Below are experts of layer 4 (counted from 0) of a mixture-of-experts language model. Rows are named router (the router's row for the expert), up (a neuron's input weights, with its number), down (a neuron's output weights, with its number) and show model dimensions 0-255. Each number is 128 + 32 x the weight over its row's rms, rounded and kept within 0 to 255. Numbers have three digits each.
Before each expert's rows: a language model's description of what the expert responds to; "comes before" lists some tokens at least twice as common just after its tokens as in all text. This comes from a sample of Wikipedia text that the model never trained on. Tokens count by the router's weight.

# expert 26
Description: Agent and list prepositions
comes before: " the", ":", " ", "1", " a", "2"
router:144180139058097109111176142149064140169134147137150099152174126108176121144111144124088162132115117123089128120128131126147185076160113106124144079119084167147121142109116083127182172159126106120064146125129205137149188153138138136113052133151078112115107161115139119144146124132150128139148162131106087118176105125097114168145134190112139170205134140046159135103109134124161081143132070080134172103140082176147115159081132123099072149135121111145150138191148169097167125109129093134182143140140065103093116120126158105133083099120086149146149125122102144132168124056134037129099127216146085139094103101152174042089192088131120099086129123151124133166154195126098092110127067117198098140150080086151122147084106197123160097094129197137101113112164135110147081151139139
up1:098101115079160125126117185156089162133148135095103118101110177100148145141096121071145117100161115127121182061143107152094156093141128018140124173097184110137158152163170156091107121125135150115106180032129103118057073123125100137073174146132174153164136116102112164144145147120170126111054171118110171141091048155169178130155085131078112107192152094094131118148115102119139148112099082108114048153127130151133137103200124119177091179111135215111215137162134131150110094183171149140117065100147104103112143146098102132107073103139171109083116127129173125130147081081102167143126067119127116137137181154127114107141158131124148087104132144101144145113096162072152158080101156151165159166044101139121165138109136157117116089139148178152110103130112149138107101140154109
down1:130086145079082195125138109152095090107144164138080201121193138133120110103134118160117119100150124094169129199166132164137130110065102096129187058103127173196129078081135100106154132129116099150120164183169132151113141100083078150127087096174135187104132165143145117128089154124164086154145141122122109141110159112138160086147122128118142110131101081134132149163151119143108103154152060092181096146101091129145148145094100084091153146180178070155085150144105110123130133164054094162183171115143110182076109025182111064131144136139113150110166139147123119118089167135094127168105076159156149169156112114136106127193158180125097091081162151099149145112114158094161099087198103149092140141112111116138125123104169052162148111127115085095123099182175162185143118172110135
up2:121170113139153082143197149128086138147129123149075179125129133144066103154079135162128150119146133200164128120155139115153191138145120088120093099178133142174089106104124101169126119201111161141134124156165164180186155152159138133135049106072075199152181123153154136156138128157101076120116100137142167100154158156104179194123122128090158104189124114112174109111108100118172092093159100097144143140091117105117149161096089112173118061101124140110094126110063124113161115109100123159156088117160130131149128166128123109076045105135125106118125137119156100180119082091181077185182108113114108094142177106116106059122129087089102113115056163131126107161149119120094115111074053114100127120160120139106073068173077180117170100169130145133139116122184116125170156124140213
down2:113081123190144164133121143169140137092156077126139165106171177091119082137145076066035144127132092133100117121124127134088157125192084142168139140075135167132148146216117085117120107083111132127162117123140121130102115135065090079190153139156104145128136127082181087080106090113133114159180149101087108153132117162118102119144182164100164172100101153154129153153152140126094135124078111081134167116120096122164117036163102108165118138113124126090110103101121151124156153100151126084090166179169142134155086053140105103135184132117136147141119129116168095140069119112131083130135128081114138092073173163126096118139092126169154145161156119103173100119128138170110138170100195142142063109075170113136206207101174093141128158107177159133126186167110155115101142130215070
up3:096161066135167158133162159168157103193131084143149118104171143110139127073065165148074111121100125083123169055153138084153112110115162131117152053088140078161132109104149121121082104119077132096108145091097143162119154142153174101153168138122122050142124117082160094105088140099121170120113160138123108131131186121092133144073187155118111197152144149105055143120142153145114118110074155111146175148122102131115139139124125143170124135113167048127092163171187115135159122157176104122141119215115131153158130162163109133148130091181101153064113112123164170081106220077119154109068153108132146055106165212177135111132150161109096140092133166149165166109163173159116117137084134176138104133044093125084123132101135091159126116082117123095133169108129156079125098145109141
down3:120128107093126116105118144147108051164118122149154146116174057172117132147129168152085076096074106103085087128142149107145176125154167152216106053092129095113137126094119139139178112160141135095143149099127164105118136096129137106100081100133139146112180191154147152121150085212186161152101120122087120094087181135112114102152124171105164153148174107188070088108133145112057110097111102138153172136055135170137134101093124162198110166094157101116087113066124138149159093157137132128120159132152087166173080082162115146130161161113108090095059135133120096112159189116134111122106078116119102133122175121156133137154117109188150162165133152110106187141114147108202123112131123141098146150168134147052165155116130100131112131085157080132104187168158175043061137116161146
up4:152182123078136118121163153118157100097123176134196139136139073135159103106087167165092149151164112113106091110173124096101127144138138127158143091090135076109148128094173113125099120103125106116123124153095159174154129121113090144132087098191115153180136148066136134131141066113117196122158164154069157157192148197123096160127159160084180137124181132102051080085136118120159095146141134110155163091130152120147130116081161069111075135101138156125123109183181145090079111073166113123117146125190125072092160077092146099103090069158103167128054123130127148138153107170102172113040114106155155156138145135217150091092114164104131109078126140155095106148125141137144093152147148165151108130131130145158112123116047215164086128197164112120172113079099143100138084113142096
down4:157146099107085110198211096109104165124053130162107114124069091143153143132133172116150168096088166070128159126079166142148145142147105113145118152129137121126131164135145124083114135175130128105108065178146146150137163088130119093123149167102119143085096107091134153139152105108172244144185111107136070127086121121184086150162099132126158132099154068070096114088098157148145090152123130138086138168093121111114144121159154127087114108197094187147141139131137142142119160146162153162108142051100081136131094118053091164159152173139178175136102107123089155127125070060169160175113122177128110091112095115147159133121229097100152119054129121170112106110111149097101108133089093098101143079129104151169097184096136126100131146150145153116080109190173163103134124140071152
up5:173074148093198103079144166175148128165106130148091144146113131143125112110211151090128211124201069102101081148143059135194179173140116158135131094152149165057073126111121122156118120155124062128148096139077140132118121133107105171133144111156161137171165139122128139146208180143111130145143083130197134145177066123146126109118123110071178089120078143096119087110139171125106109139116112099146112163129119082107148070066170116106153115116140166132120156118170073105084141147131140183079114119072093095115126148128148144082121134124178130121123146134081118121139143163154142203112166114133094151156168145193157137127138201132160052149117079142095090118125084090118128146152205128160127145076114191101153140137074132109160177115130127113168078153076153118148131127096152
down5:095144133132128165128111104133112158122104165084150097129128154134090136138159139142110147139153140136107090087126132140118179118145122060085136146069140078150121091123120122098086178216147129182099115134126112138133175121172163115126119167109136119166193098133126112174142065128137075126144160183135059164167075187068154127122124078116186140132121143183138116129101146177146148126161180221152127149063125175142115112116119142103115174138129163117093140172124042129088159114089141128120106138129105146149120123157201053159192151105122161155124092119154079124082097144141171112120133112090138104116155089188132081090102092098139117121134068056116097076169101070115164116172105138068204093169147108104121106155117130125091135128148049199120175165121098154127120101130077
up6:143130157138161165112166151102103128122120195159196153164164125111173107114126046093120098176153127110151102132191117119130122114147082111150150113099073129093125134054087176129196142159171123151102087130107180164123128147131125163088050100127120090103111150103170057125092143165126087086102153148130138132127147154152139172055124176154179171147088138093135108065097148126167120099135100102164089157122090155211092124108081127139133112107196168140173090119125186133074161179115120178174163160084111116119130131177098140159114142153077126185118122121137137128143089105124115151142095174154146154085081146093144087165152141177145113095125147046055142154148125066141087153144074113110174171125131113106095137119172182106143147067145131137128103135210140149111128106118121
down6:131108125145164175153122084140116069136145095195173084187068118137152116145179101105125070083120084083126115106042125186098101076112150147095147118153183164089121167080134191123164147167147136099102148156080102128129145117184135057140184138101090119134161135147164078138134102141127170115112175088139088116123134119151160143128096101131145097113152145112116171121136132135125159177162142151166191058194198144069082127130101145167148143088092169134131104148109101073179096071097110147126089140200052099127107157104147124034110153071095147158117058146178135094151089187124139142103125117098121166131110141131161153098173138097144126146168098113145092168123147149141134169113140153104142150120122180107147078109137150128129103131089111190146123072158121101100142171152141
up7:160158074109108140124139127135130101132142104134155157104180098137152124108153146091134164124088103156150099080129122195118181115237168163114108099121091135125139101084133197164170058144089118082093193187085099103123169151141137106137177119072079100161137115151134068145103155192101229100134112128137054158106090053159113167146152176110132160119117152125160134166137123100088137120094110126114129128144112103098137080152086171099069200110167171145091109125186105108101193130076142163095160125164104121133135159114106145150171136129116154149137115170106138129134083137106085187141137174121128145122139121174178099166211126136074161137101094126133106148112088108119147115056133134179187127120116083089119123147105067112136112078185150147102089114157142163103114124126145
down7:160131168131099063183163122108212114172144121125149130134139130188073145129142104176072135178126142140165122146141089052165077088112092150069099134162155167106147107147166157148110110112148138072130094131163097129169131147166144104136122124146109124116134127088122148091159134103127103165117153149105118056150152116068129106073115072116135076115124117142060149112069097165104160142143234174182107116173149177109143115140166129128128102100068127142094155100158116128170143098129178097111110114160165166155136078087138151055099133108135106152069157126126177094134094122137094104119130118165067128115105133114097101132125085118232145102190151123108109098105128172151112169141053084095083079139135132130153116137151131176110169188165116108155171123159098126149196126152064
up8:166121131087123127157150087127144178135135120089112140079169144109169116157123161111068138140124083149161082170141169127133178093098090102146155124125118099127122108126166147098092129166141142192169111183116141187074142124115127037144103075103099073112109159158100092081134156125219117113097096122182132144162198102110116133137055110122140121060167145130111129126099164086126086135119106134106128074141147097118118141088124159102113124126141124052155103070163105139198173146130153145163189152096165116147181101129055091137100071092085107126098132174170197160125106084160159101138114114112123118133134119197073199157163099161069088095074106162142119080126147170153158127129139151171164098097092138125141149120123114149129136109111070156146106083197150165070152104150132
down8:132047156157140123091158204085135210094087156097129113145128135144154134160122080135104112147166101168102172133110172157078142129133132129104147135100103143098127177150172070174121105049127139104118144204113101149144143094123087158146132191143138098167142136151129117105153192210199133128124108138134132161114092151081136146089117099092104139099162132136110153121108094125193136131100096138135106163167132121158130102147157072132095110170176138133086059100088101133105110106144150134065104144098119140121091100161138085135163121090084126160148079121074204125161099166147081112081152152147117109112127147083124142140092145233160080085096041071182116172118206125049105181097134098126142121150154117103133155156126137155117134122115137122119114109169118096154144182111156

# expert 32
Description: Colons and periods
comes before: " ", "0", "\n\n", " \"", " The", "00"
router:119136161094095089094139136157125053102158132116106140136159119093178158091110101162125135146133146187124097151145212128151105137147115140116159112096133110158126130131151010138115068155117144103106135113145158150152115117197094073107091096099107108161087151129179141170133098124134170117119134105132191115158123180087116080123110177107151156141113118122092150133118134115040158126121097133149080125076141200137154069132192134084081141155120096076067107152107098040185114120167089103110076083130056126094152125142122145136128080131117128118153156113134151111146175125173112161129170118169095141142170187152128052093063136105192165115119154170155085127064135149144140124118141074189174140161112087162109133082143142151113099138130143142096192154162131109093060110132132
up1:107150132176142113108074122127186153139157106104199120118093117179132135151091092126105182160071149068145152130173110084159114065147155073084123107152151117155159094098109111176112138170166149109164173071143075128129146153141099124189086136163108124098078124165200085132064126160122112080148090116142160178127173171138193090118101155112138191151083173139157147092152165158138126082144131120165117114079142153168124152095084140167090102182141163140095068171108086109087139137114060093141062122125138170153176089105106133153080116103197076071131135066150143072199120106136117097132113133163121134127208146151124131119082131079151141089119162096124085154158127126134115138154131078138143162123147153113146145144102104086101137116138096140119068140184133112161137072165157
down1:186125142096154091094133098141128156060152134163162098178149085187114121118110100095115127135101116126125128135102160041113095143154130168071086113191081127102181134118167064184148123115110161156175157201101154088161101087101131124169111064086149116104063133092160160131097151117092181175105125131102091106167082179073143104072069143144185135058131108100114160113090153109158132166165117125109118101154094137084083167122089132169148166114127157131122093149107114102155102121154118130146122217093105122108142082173115140134209138089156149115130130143123143119159173175161162122113155100109143172140085144140124138118084106173131147188094179111150101142155115149157094145147138121140174193144167193071174130162097101113104127092121136144174108058108177121075122102123137
up2:107160182088150146110157176173098144081172130176122188133143150118184173142098144142087083115122151138149128146161078168140127100091177140122146130188130056101157146057143136175181131118149171127054097126153096094116148083142131089131126096146105117137136159129139096102176135118120124087083105138153120148151102099130077100120105121159124155111172176097129146120083103142091133065134065090155203138126144199121149112118171143119138112138156183187109129164129165068106124136177120143104143133125134146121137171118117166124173105110070112132093097098168158119103117159134132100132106098144143077090131104144131130115151199125154215131107168102088198102120077070125173111156166088085180135064065079102131164133169071171195099135132117124145148078119067108147086126090076
down2:042141155145033095155104152131095126107099167133094154097154158173144170133176167141121106086113139176164152117167161136125102134142140101118147147135094142149115212128124126145116125106157227139125090164099119095150141073108090108149112128086124121071122139092146104081109164139135143110118117176125149127140141127135131058070063160123134102166114118160084170136138150087233107062184134068079189153121138203180123183138106122070139096092149158160134144123124145127150083089170125110087173106158109107127103216088127122123144142135140110118129169147110132146115171140124147118110116156098104093108119132085142140116186117086125124168153098171178060139105146115089135116089114095119205149176062157152172135082132059106180111149144135119134134130064123141121096110106124
up3:124081159189097083116112178144058105135100156108127147152091178175134118084081086068105118152109084131107169112073150160135085094077171132112132138083109118160152110112121075142162135131156142083174095103108198144135164123132178157144079151110143132089139128130172171132149070173170141141137173115127127121136128155211096143162115115090110159137134141130151154164076153123201109099079135187057083143118091187167150184136129123133121128161096099172117175155089161106205133181130077154099121156107172132118131126147137120180166096088086122086152161111080123103126114114098161111131128134131067116123104145116124124162121152124150093068137144138106096110117210082197121142159077120086104126142133100106090105199153147082114094047113185108148128108136100095168147092174134
down3:105133108146117025142144122157154122158076099052110145151105116114127111131153120131107177110082145093189078093139162079087079073143157164147108156149070151123129123108045133092146179186125109129183055115112135128192130108083102110115150142162180082123150127108144181143110114156132126167116184135157067135147133112161074155131154130125132080122160090133093089162140124072172131131087113175101137161184198117124098132147092120132164193157134116156134132146111133118141123156149165053129099071181129162129141149138146139151124191086114141083173150142115159158128190082091132123163148081132118146168138132113151119162182175130076151086085094143134097174193118095083097158142106112159131130133085101079107131166110145108063131144128114087194070143177123158112083099110126
up4:115103125053128105120120137136174109141146180156078122156091112116100109151146208115136179092154146072133113080178184130082115155061080115106178148104127132164126072149137084104165146101115154158135152114220098170087154120129122177147129146089118128092090123108166094150163163085151123128073123118148144135135163162117128119148132114088133112100131179182146172140107146139109099164145103129104088111159137140105130141129139146106155116169108098065118200101146069131164114140102101083104128037125127136100148120161120151090122152086196159140153110181125124091089099177130122117178147079134126150142127156109093117170139155133086139172190128111121113190082163174140085103145126142149100187171136141175189095124131109104036131079134147099148121055152218097158104069149173
down4:077114126158120103102100089123141132086143088151134172108137107142173108156072112120124123128088166102155121100141167158126120137161134177046148104140141149124171074115168160087139095150117147129140025189186128166139135081140087160167120133133104180139092194103132159138092083062101107140114138108067145102096103086143116111163108145101090155089124125122148146090115110108129119137142124157118118129190073062162116118140097128162135155142094137086139175139129201097161116157047127116151018146157137176168148102136106154049132094129151141156144126155157042121131115151096105093168090118133103130148138112148180124167167121183132122149174131165166115129120115118093160119148169152162065198139092113147083101142103211113141183156124137071079093152160087142136156092136143
up5:070115101117168112106089213088167130134079116121144131101135176146082141162167119157137094123162093110152161144192104146105125098123137157151130087116127102127119124176072111121114093091113138144088122155136129170180162108151121074173063126193179204099099174178145158169106084139121142124136118112079151155128123170141090104145143145196185133155209090118097113178178151147096120076109148166100113129145160163152118114180139104117101155136132139098125135170094091145071120101079085116089190072127096177177169110123172119142084118116098155154057114141129128167148151150164106140137113146129084150153142117132122122143118165145166105143071155082108077094092118121045117098163101100060075145170155135161094129098095119108171138149137109155078196127112151189190123111111176
down5:188172120107179092141061193131119159141131123144133139132176044125112121125077033130179120101104101135092102148100196103134157130167144165123133074140170116104159108158094103148087122160149140134073076101133120109151097080174115196145125148130132017144165136120068105150107139099119128128154130134125136145134129164110094120134131196150117155129195147095126135085116089137114105148114156173158082153112145170113098132194155098142070072112092160089076108172122173143098120116073095161125111115132156127095120117130131096175134120071107124106153195126161102158087093103148127132086102125166171182148198135125163140113125134140102105104106169138157095134168115134118205121100114080093144140062106075082186142166178156147142095108115116139152074148111169138170129104161190
up6:086105131098115132157118132138071134144138135148093099155178146095120095148121108178077105156137083111067129152192132168156177156088125157070133124110136105105143064145163118152144125145141150131106106076150163155159105108158069192115115151149120115134135144170129194168127151125144133078108140147113129143038109115107124107144166173064128094117117101125104135135112079076146145150084077168147089198196149214096126113103171116162134172114147128060135169087123069078118032152110143094156144132176115123156113135159105140132046182059087105164113143131162113122116134078121111120104145159140066107139081182076081092148154139122133086151106147121119107134147155125095088117168105092135156120150183098174118166122199191121144166160116091171117140091173138141083137170134132
down6:131151137134128110122140129162148092136149072100155169148094184118169153194149067140120161100134130104165151107130105138123156073105172173072164126121177155151063191143164140107104142103044113111122145096115134184118120139161124106138149149117118098210161104101151085105133112129084070118099097117097204114149098197186145176156096142153169173148193141191125166085098136138106112121111135096134133048144130088166106050186096088094159102153163162165121163114124128138138139184109193111124104162129099158131166135098149082145139095100138110130152158144148182097138091065122083120097169123071135122144125144100152137187147194119103124138146092119149123145110137176072101095146108059092115116115118155129116041161110111094136150105148136067154137097111109119113087061141162
up7:136139191155146130090067127120131115153122082153106122131235087093119108141150144126180100095134173141131126160116148177129126148160095164084098072132094096096124188087087123116110143140089145107101144149130109121141103148193163122142152153088161124180079195087139119110057130113196154134104084111177159099132152124163131132106144165162128124159108133118146156190179082130081118101182078044095182105065185120090123089174090132123100130119087152166145161177110120095133133166138138064180112139112151108115137211134152109116145135122089146075147157095124125065154140136099105103142143082151120108164110213157101094117125145120076155139111190104045108144085097139121157090102170196080133166150127115121071113093097115146145107140161133085139120151120148126147105135107176
down7:170161131235092112157163180096142105144117126089134120128069081145149108224196181110119087110173075122079095117129110123209172157169150135131124162157129124167158162148156107115184104104173110131110107129174161177117177145160087072152119150075125116089169146138177119074144180089104097199104152177110113137149131154148155134167111123114122067144112125132124059166151089095117075119148069174143142098155064162053110105117180144095174178144166147122111142122051091131110109123118129162128166082168205108115118144092070147137120127081118119135091165107122149077179143123122089159103141133119137036128113132138106109105112136102123173147071121116134129136116157144108068144117120121133103099141134124162136114113129117125115165138108102138178096180102155123087101111104103
up8:111126120113110115179064157147173128122094084103142133164072103076128146111162164091163091130119124102104128161160116146145089109174163114135128136153079068149171134167167131143150158154056098129102144136138137200114150120210128101180089147084116105079117124135110119168118122141145152123088146113085144170141120130137150078129121094143084159129133097085079110121150103155122137070110099157192145112098052096139132116147131108100109176108135153115152101120134124124083078099127134140102131080068183134153150116183102113150193170057196144198119125189197144136165219124121161105159124117082170112144153147178177112177055146090148131069113165070123159147132082142091086083129153118128153129119133099113133201150144153182120147169135095198133141146126133070138140065127125
down8:140118141124130171098197148107163137098177160197096173143121143139111139159088125101123099146110113129123109121079142131070151131115129126177068126125092100093140093117099137088077145119100120200117087211136148126131123130115151097157118075166125110110146122152201138157174123118149163160158105117124076110156089116194136107130163097139142189129169076116118173123152100092165106152134079127077114111157131149117125090094141108128126116191149105103155131156112170104146170069072152134136139182101128137199166122125151146105126081093129117135168093166062135123141184117163165120080122057173083120132124170164141124017065082140192092130168166100124118196109166201167119141114142085113115193122114139139099135100094102099133115160092085158089127058140112135158124078119175

# expert 40
Description: Abstract noun suffixes
comes before: " of", ".", ",", " and", " to", " in"
router:172188126177131117119066169145075087102164147144127106132098111122076206111183118128110119121189152161113139090180149123189163080122129094125121106080135116151115120108114121109085152107181052155107129134141152145102174149086116066166161103194152116148154136153073129104139154156180103104083159100102144146154120129141152138133137115110159113064096138108091129142153140103125143178115127103079044095126114138093108158143139196130140129142088104116062196164084136099102129123169083158145126106114085114121100078167132111169099111129139171188088186059149204151119103138171141154171231149120175140140147137150093159111094181137143122102149096147102088139183166152103179095089082080137126143147088119056102121159145143162119134138114154134155144095147137148102096146092074
up2:167113146102087143110140158183094102134129099171109144131126143124153140117136113148147186114129168171124075162165112159115148131108195187182150060141154113122065092172059101105133096114091134144153118121134068111146148127126156139186078129187102108105096171076158081126110123098176098127116143140218163132149121106177113049108167195129122079039173201106123101158122079140092135080144125107123097065106156147159123095111133094164065118079158111124088108143118115172091115140140140150095127127089123156086134106091082123137109174123193139109096218183149112147070139144123161124126158092136166090101149136065142155154118138076167121141126129112108137069174120119156113104111136122206166195120164120150115118158109101160127112148176086101146114102104141121167148176120118
down2:086142133143115137063141114104144125113128119158163115086106099082151125165105130130160064117151138174096156126155086081062179088133144157052123111122143160140164114190146086086166144171162189102101082178174113131135173178141104115072082117066121136132145105154100098180114138074152074100103168129074114077170085148088134169126147173151157193097141127128126170146156163117104085105170116145117123114156151237176113117093114121173100079146107140204114087137099090116153175151133105137155168105126095150117150139139085105163124136142100165121047122127156192141105117095135131066119094165129166134103135139152081061091092123185118178124131152130137171128107170144142164106172107153154135114166119098141180086102100140081125127104139098098182160166098094107163148155171149
up3:115139122141141128082110122124119096133136139151083075177153110122051088080146108119136126141175103139133104096148115187168109139100118076123096167046120158141120233069125120101173068091108130106187125110072130106138164151136130121071108170177167155130157091088101076119170150126120077115146113146101138191135159089099176114134102108082113112131140081109201147119178145165129135139139118142100114130137092160135148157112105171168139079104143111125152110101072111130163155063101074093131139125134188103140118074111140099131145109115187147145138171025124109081183074133094199143113126104114132159137130166096125127111149151119180115135118091158176135122083156173198103094130174119143127144174129134136154137189079168205157121098133097171135139171143130185123176147108174
down3:155179108092127112132068175155147145142126168148152153132130177110142173078070113128128161101112056140155128186163193129128138074147099093145111048136165152035149080092101117098139149116099103160087162138147148116068123098140102110110141162145081122130075102173085166110152129124108140108085135095173112129138095144113143112148152099054139171147145131085097122100106175173092127121153101173104133139146146126138118149078190136158147143089194141130156126125139104140078084117121128133067153142149114156142203086153092075141151148128103174123153088173175132060156114138127119172087104123131167072131157093063094168156123110210146083161078143135112102128145151075151145105131148194156084177163144111105134129142134120136159172079128049110162104096090161097123161119191156
up4:148139104145174074118125189169115128115105081154138146098156150106069179158042159126117153153154130117168160085121131158104174149102104157124153101136081043130118093116074149167120139107167183104117117107167133133078187134161111164129104133160102139189175136099141122109109181145149079117200128124108124129127108098109155115149124139155109059152063107074156135132180135132115117163082120131088137159123138135075130085095106130159146084119110136166157070074135113122154116140140117072142149140174179099155150145140151105115097096198115101119112106107147204102144129091120133141132123156107108122149106172158118132060101158106151124175158109107102111056176108131218063078095151081178178089135101188113062156100121205122167152170131112106150126135071163133100136079107168
down4:147077114156099211081138109115129198110126141142113120137151141133105120079119099138111089120085126136133165133205151072088079145089125122132087133138155123105144177110086127122136176162140119115140168151109119110097174125122056135193114072119163093099106107167133136163150114089084145105100152183128118126119196164163126049138153134110076125077211150142113150212113116156101137176130184071126076124142043185128103116115096121111144142139145097140059111101121110109095126138112118091129160070126173160076141099121112140141208098084104123157130165158135162128098152183159083145125175173162109152108129114118110099128128068159098141107088084121148182137139122199077206120131168076147172164183121154136123149196122117112088135109154112165113137160158146128138084127154121
up5:123078146144083190137092122202099123128141176128139096129124153200159055119193138146113151125080136164087072087156108156132150084138125129150170065133106108167121055139080119101045101132178142123181142096062149145116130086121092111186094158109080119164127081166157140115103136149195103098142145096123076143135165121122159077092101128101126120077093199103098124185074148124122120136116136139159104102161201126109105205120125071121151095137125133124141156122063120116164163140145161145088121129135084181178137128131153090108137140127124180111150139176154101157129112148117107113087172098139130087177113132135139113149119137184199133107146132130166045160038161174077130104146087123127136116089116105119145138160113076150084116150147135186130128162105099133132184123173116
down5:163108140164140116170171154166194153101130069144171136124052101086094077120082176151124122083138181107137162139215156157117155072117122106092133168164113111076129049095171155153175134092093083185149096118102139132133062099064114095089122133124105101078176114097166107084087127099121133120162139155072070100153149108128131176172054140118141138144150113105134148178160167098111121121158152167105150120084148100188153154097148091118146098150121120136145144081105118164156152157127139124152152131172127132084106136147163117115143139075122119117160105126109139119096167113154143160163111094169103011055136180191152121110132164099117168095113144152177079106094080148113161133137136116107139077180145180177147187162136105085134121143155117085155150091169144146116100142124157
up6:111126106149118127102105109156090132153122143136103171149122096128095137163105107136162162135144139165118136094165160139141144079181104138127106133054177134141145073066134184143139123167103104169035163144147130128079166162118144113106180091045157107139160128134108137052171088125137161069095142155203166167121138119138117142145112127150136146142138042050124076150098117172170140094077132133075060120116089159103105117149114170120165120121170128118112129133085104107122130136240137145151142098107099142137166101184128120126166151098118113148170174113147140124132124087130073150157122123124180161128193090160138153156107100150125108116180112141047119127125080124117120144120189133161167160129180069141163063176152173110126121073093110103124092129081124211184157133122104
down6:087165140117136080129113140116129123117171156109147098131153113082128149120127145093134125125181079129146107128068136085154106135197107137157105084098139159147110105147127129088133110193151202149143105056181149140108138203177089121071153189183109086145111104110101137165097150144160165122183125120123140077126141160197175149128120138090127140181065131152125105151103155115127131154140164140116107140191089185137104055163125115098100102104096125151133164134193119117155096100097058135085152156121158151137162099081144166124120152087112112187077133135112092101124199114143134091087060137132143111099101136084133096135166086106170129124120088117125093159177135062115111175139118133174093043104102150134136162123087148057075137177070101144133138203202137112134137079158115
up7:142160122131172121121159088099147160146099129141101127103122111115116116161154144162076139113082133135155098108113198184129202126134127142139145109152132170085156147150114130160047096123126085100149091158109134133212121115151089122121200116148129144147171169155186135096087104098156138101185106128136131111081100137212100064125164167116165146116161191134086133048112092028103070129104131173171171108094114134115101160153103139034082126113172134115163202149181161124106102111122177170110114164122172150149190149080125132147089141189128146113158123123185175160152114201115080110133142073119099131186133129116103137135113140083114127064118109107104116065166194105133153110104123128135132109130159142093105127053137062104115124116124133152140088093133150127128134120136150
down7:109086103104090124143151098132123126151127147115204122149083123136153116139143176133158152146029082132094134136195117185160133139135075162155123199179143155124137114124087078154132088151028112085162099155139173169157069135113102127116151099127102093122168129189115169179106125149157136101123143097111122142083077162118081147167138156153113100141135107079135102171113124130086107114054138118148115154147196075083105115051106141148163110165094098135123147141091179088074128113113173177157145106093137147061166096082089095101135134137178137097132111144125182157098124070138104077147105082157110187152173117147140107150178135137146116125148116130102130104118107120118171161221174111102101205099144171164163125101073130143153123140151120161148115136052094125140125167164126
up8:151171120125076162123110123189111119123150141151151157129152152110112121170121121103153101082191167173130164147148168140177115071166099127136134123078181064085120045170127137148177146091122127142108090090164143107080164175117141086163185089055136135124128116134083172106174123094106096152095163154154122151107156128092176177114123076109183190106105131103126102120151173121142150144138072113113096117132102117063107128137121162152169127151136120119107114146091043123114143111195121150098199117144074055136115102165092135100174157077035144148106113104152129084143149087177101133130187184139190141138139114164151147148087113149084150097139110136110120203189135152105109080119092124166114061085136058096134128155108142173174140117103124161147107112117130157113110114121077
down8:136074118083129131115175137106161103145134114105154094141129133129129098090124134107095145153168143083116114134146115138164117140097172145168177164159111161124142073093099151120132092112135114165081152153112147164159061130164171166133094157160172172185169141110132079174121154112147114132100123122107110134112117122157078138119165189090106087179111072154134133108067092119108127097090197138162164142166076108081150099079142127113157115124137107144156134099199171145121105146032146119135109151135120143151105122107084118164077182213190096079133108097130147155120097159076118062100067106191090186112123114080168091173152127127149113177186174134106173107120176098080120119160087141074131145069094172096087181095105134096128119109167151093111119156151111129208190102108154
up9:119117080139132106096083163141078190109139129131125092128131123160163141136103097115113145118083136144130194152086105131149126049156122141111185122149088150081117113120159150120157138103157024118176164131117169033145103135196087151134122099122115130205156138135163180147113168104142107165097175174182144070104093140098105079090140153146085137139120125095167140164101157076113184113077136135157146110127083102129056142142115099113142097079072066123135155102104106047157127152167113117145166118109173110163145098160104148101177126112077125108107191090171123119070097145095158137117112204127170157112137097178150130101157118169079130126153127144173112098096112098126194139146098105173117174116139140088110136144088133171135226125148138131181144159111119162119159153095155
down9:140170103040165123128087127122089149107073125114111121165100130128115079107136119124128146122159185119155141174075162156147179128128118126074135130146128158101064133129117115120117116103152179132110092069090130130169156088149136118103175170115104153129118067062128149116146076139128136120107104128169078074136114121100093103176132113142117142117094098096081120115212139104149161182106070155164115176115184130080119163194127131158107141113067106157169121121065091107109109130128160133145091129219149053149150075120196071155081153119114181090146064087093159096119094116175135104152137119078162097119155146148174129127173094156142123126147150206141096154127110159129112120157142195114155141166150124118121085127167134091182089148102092135172125171125177074106150136081207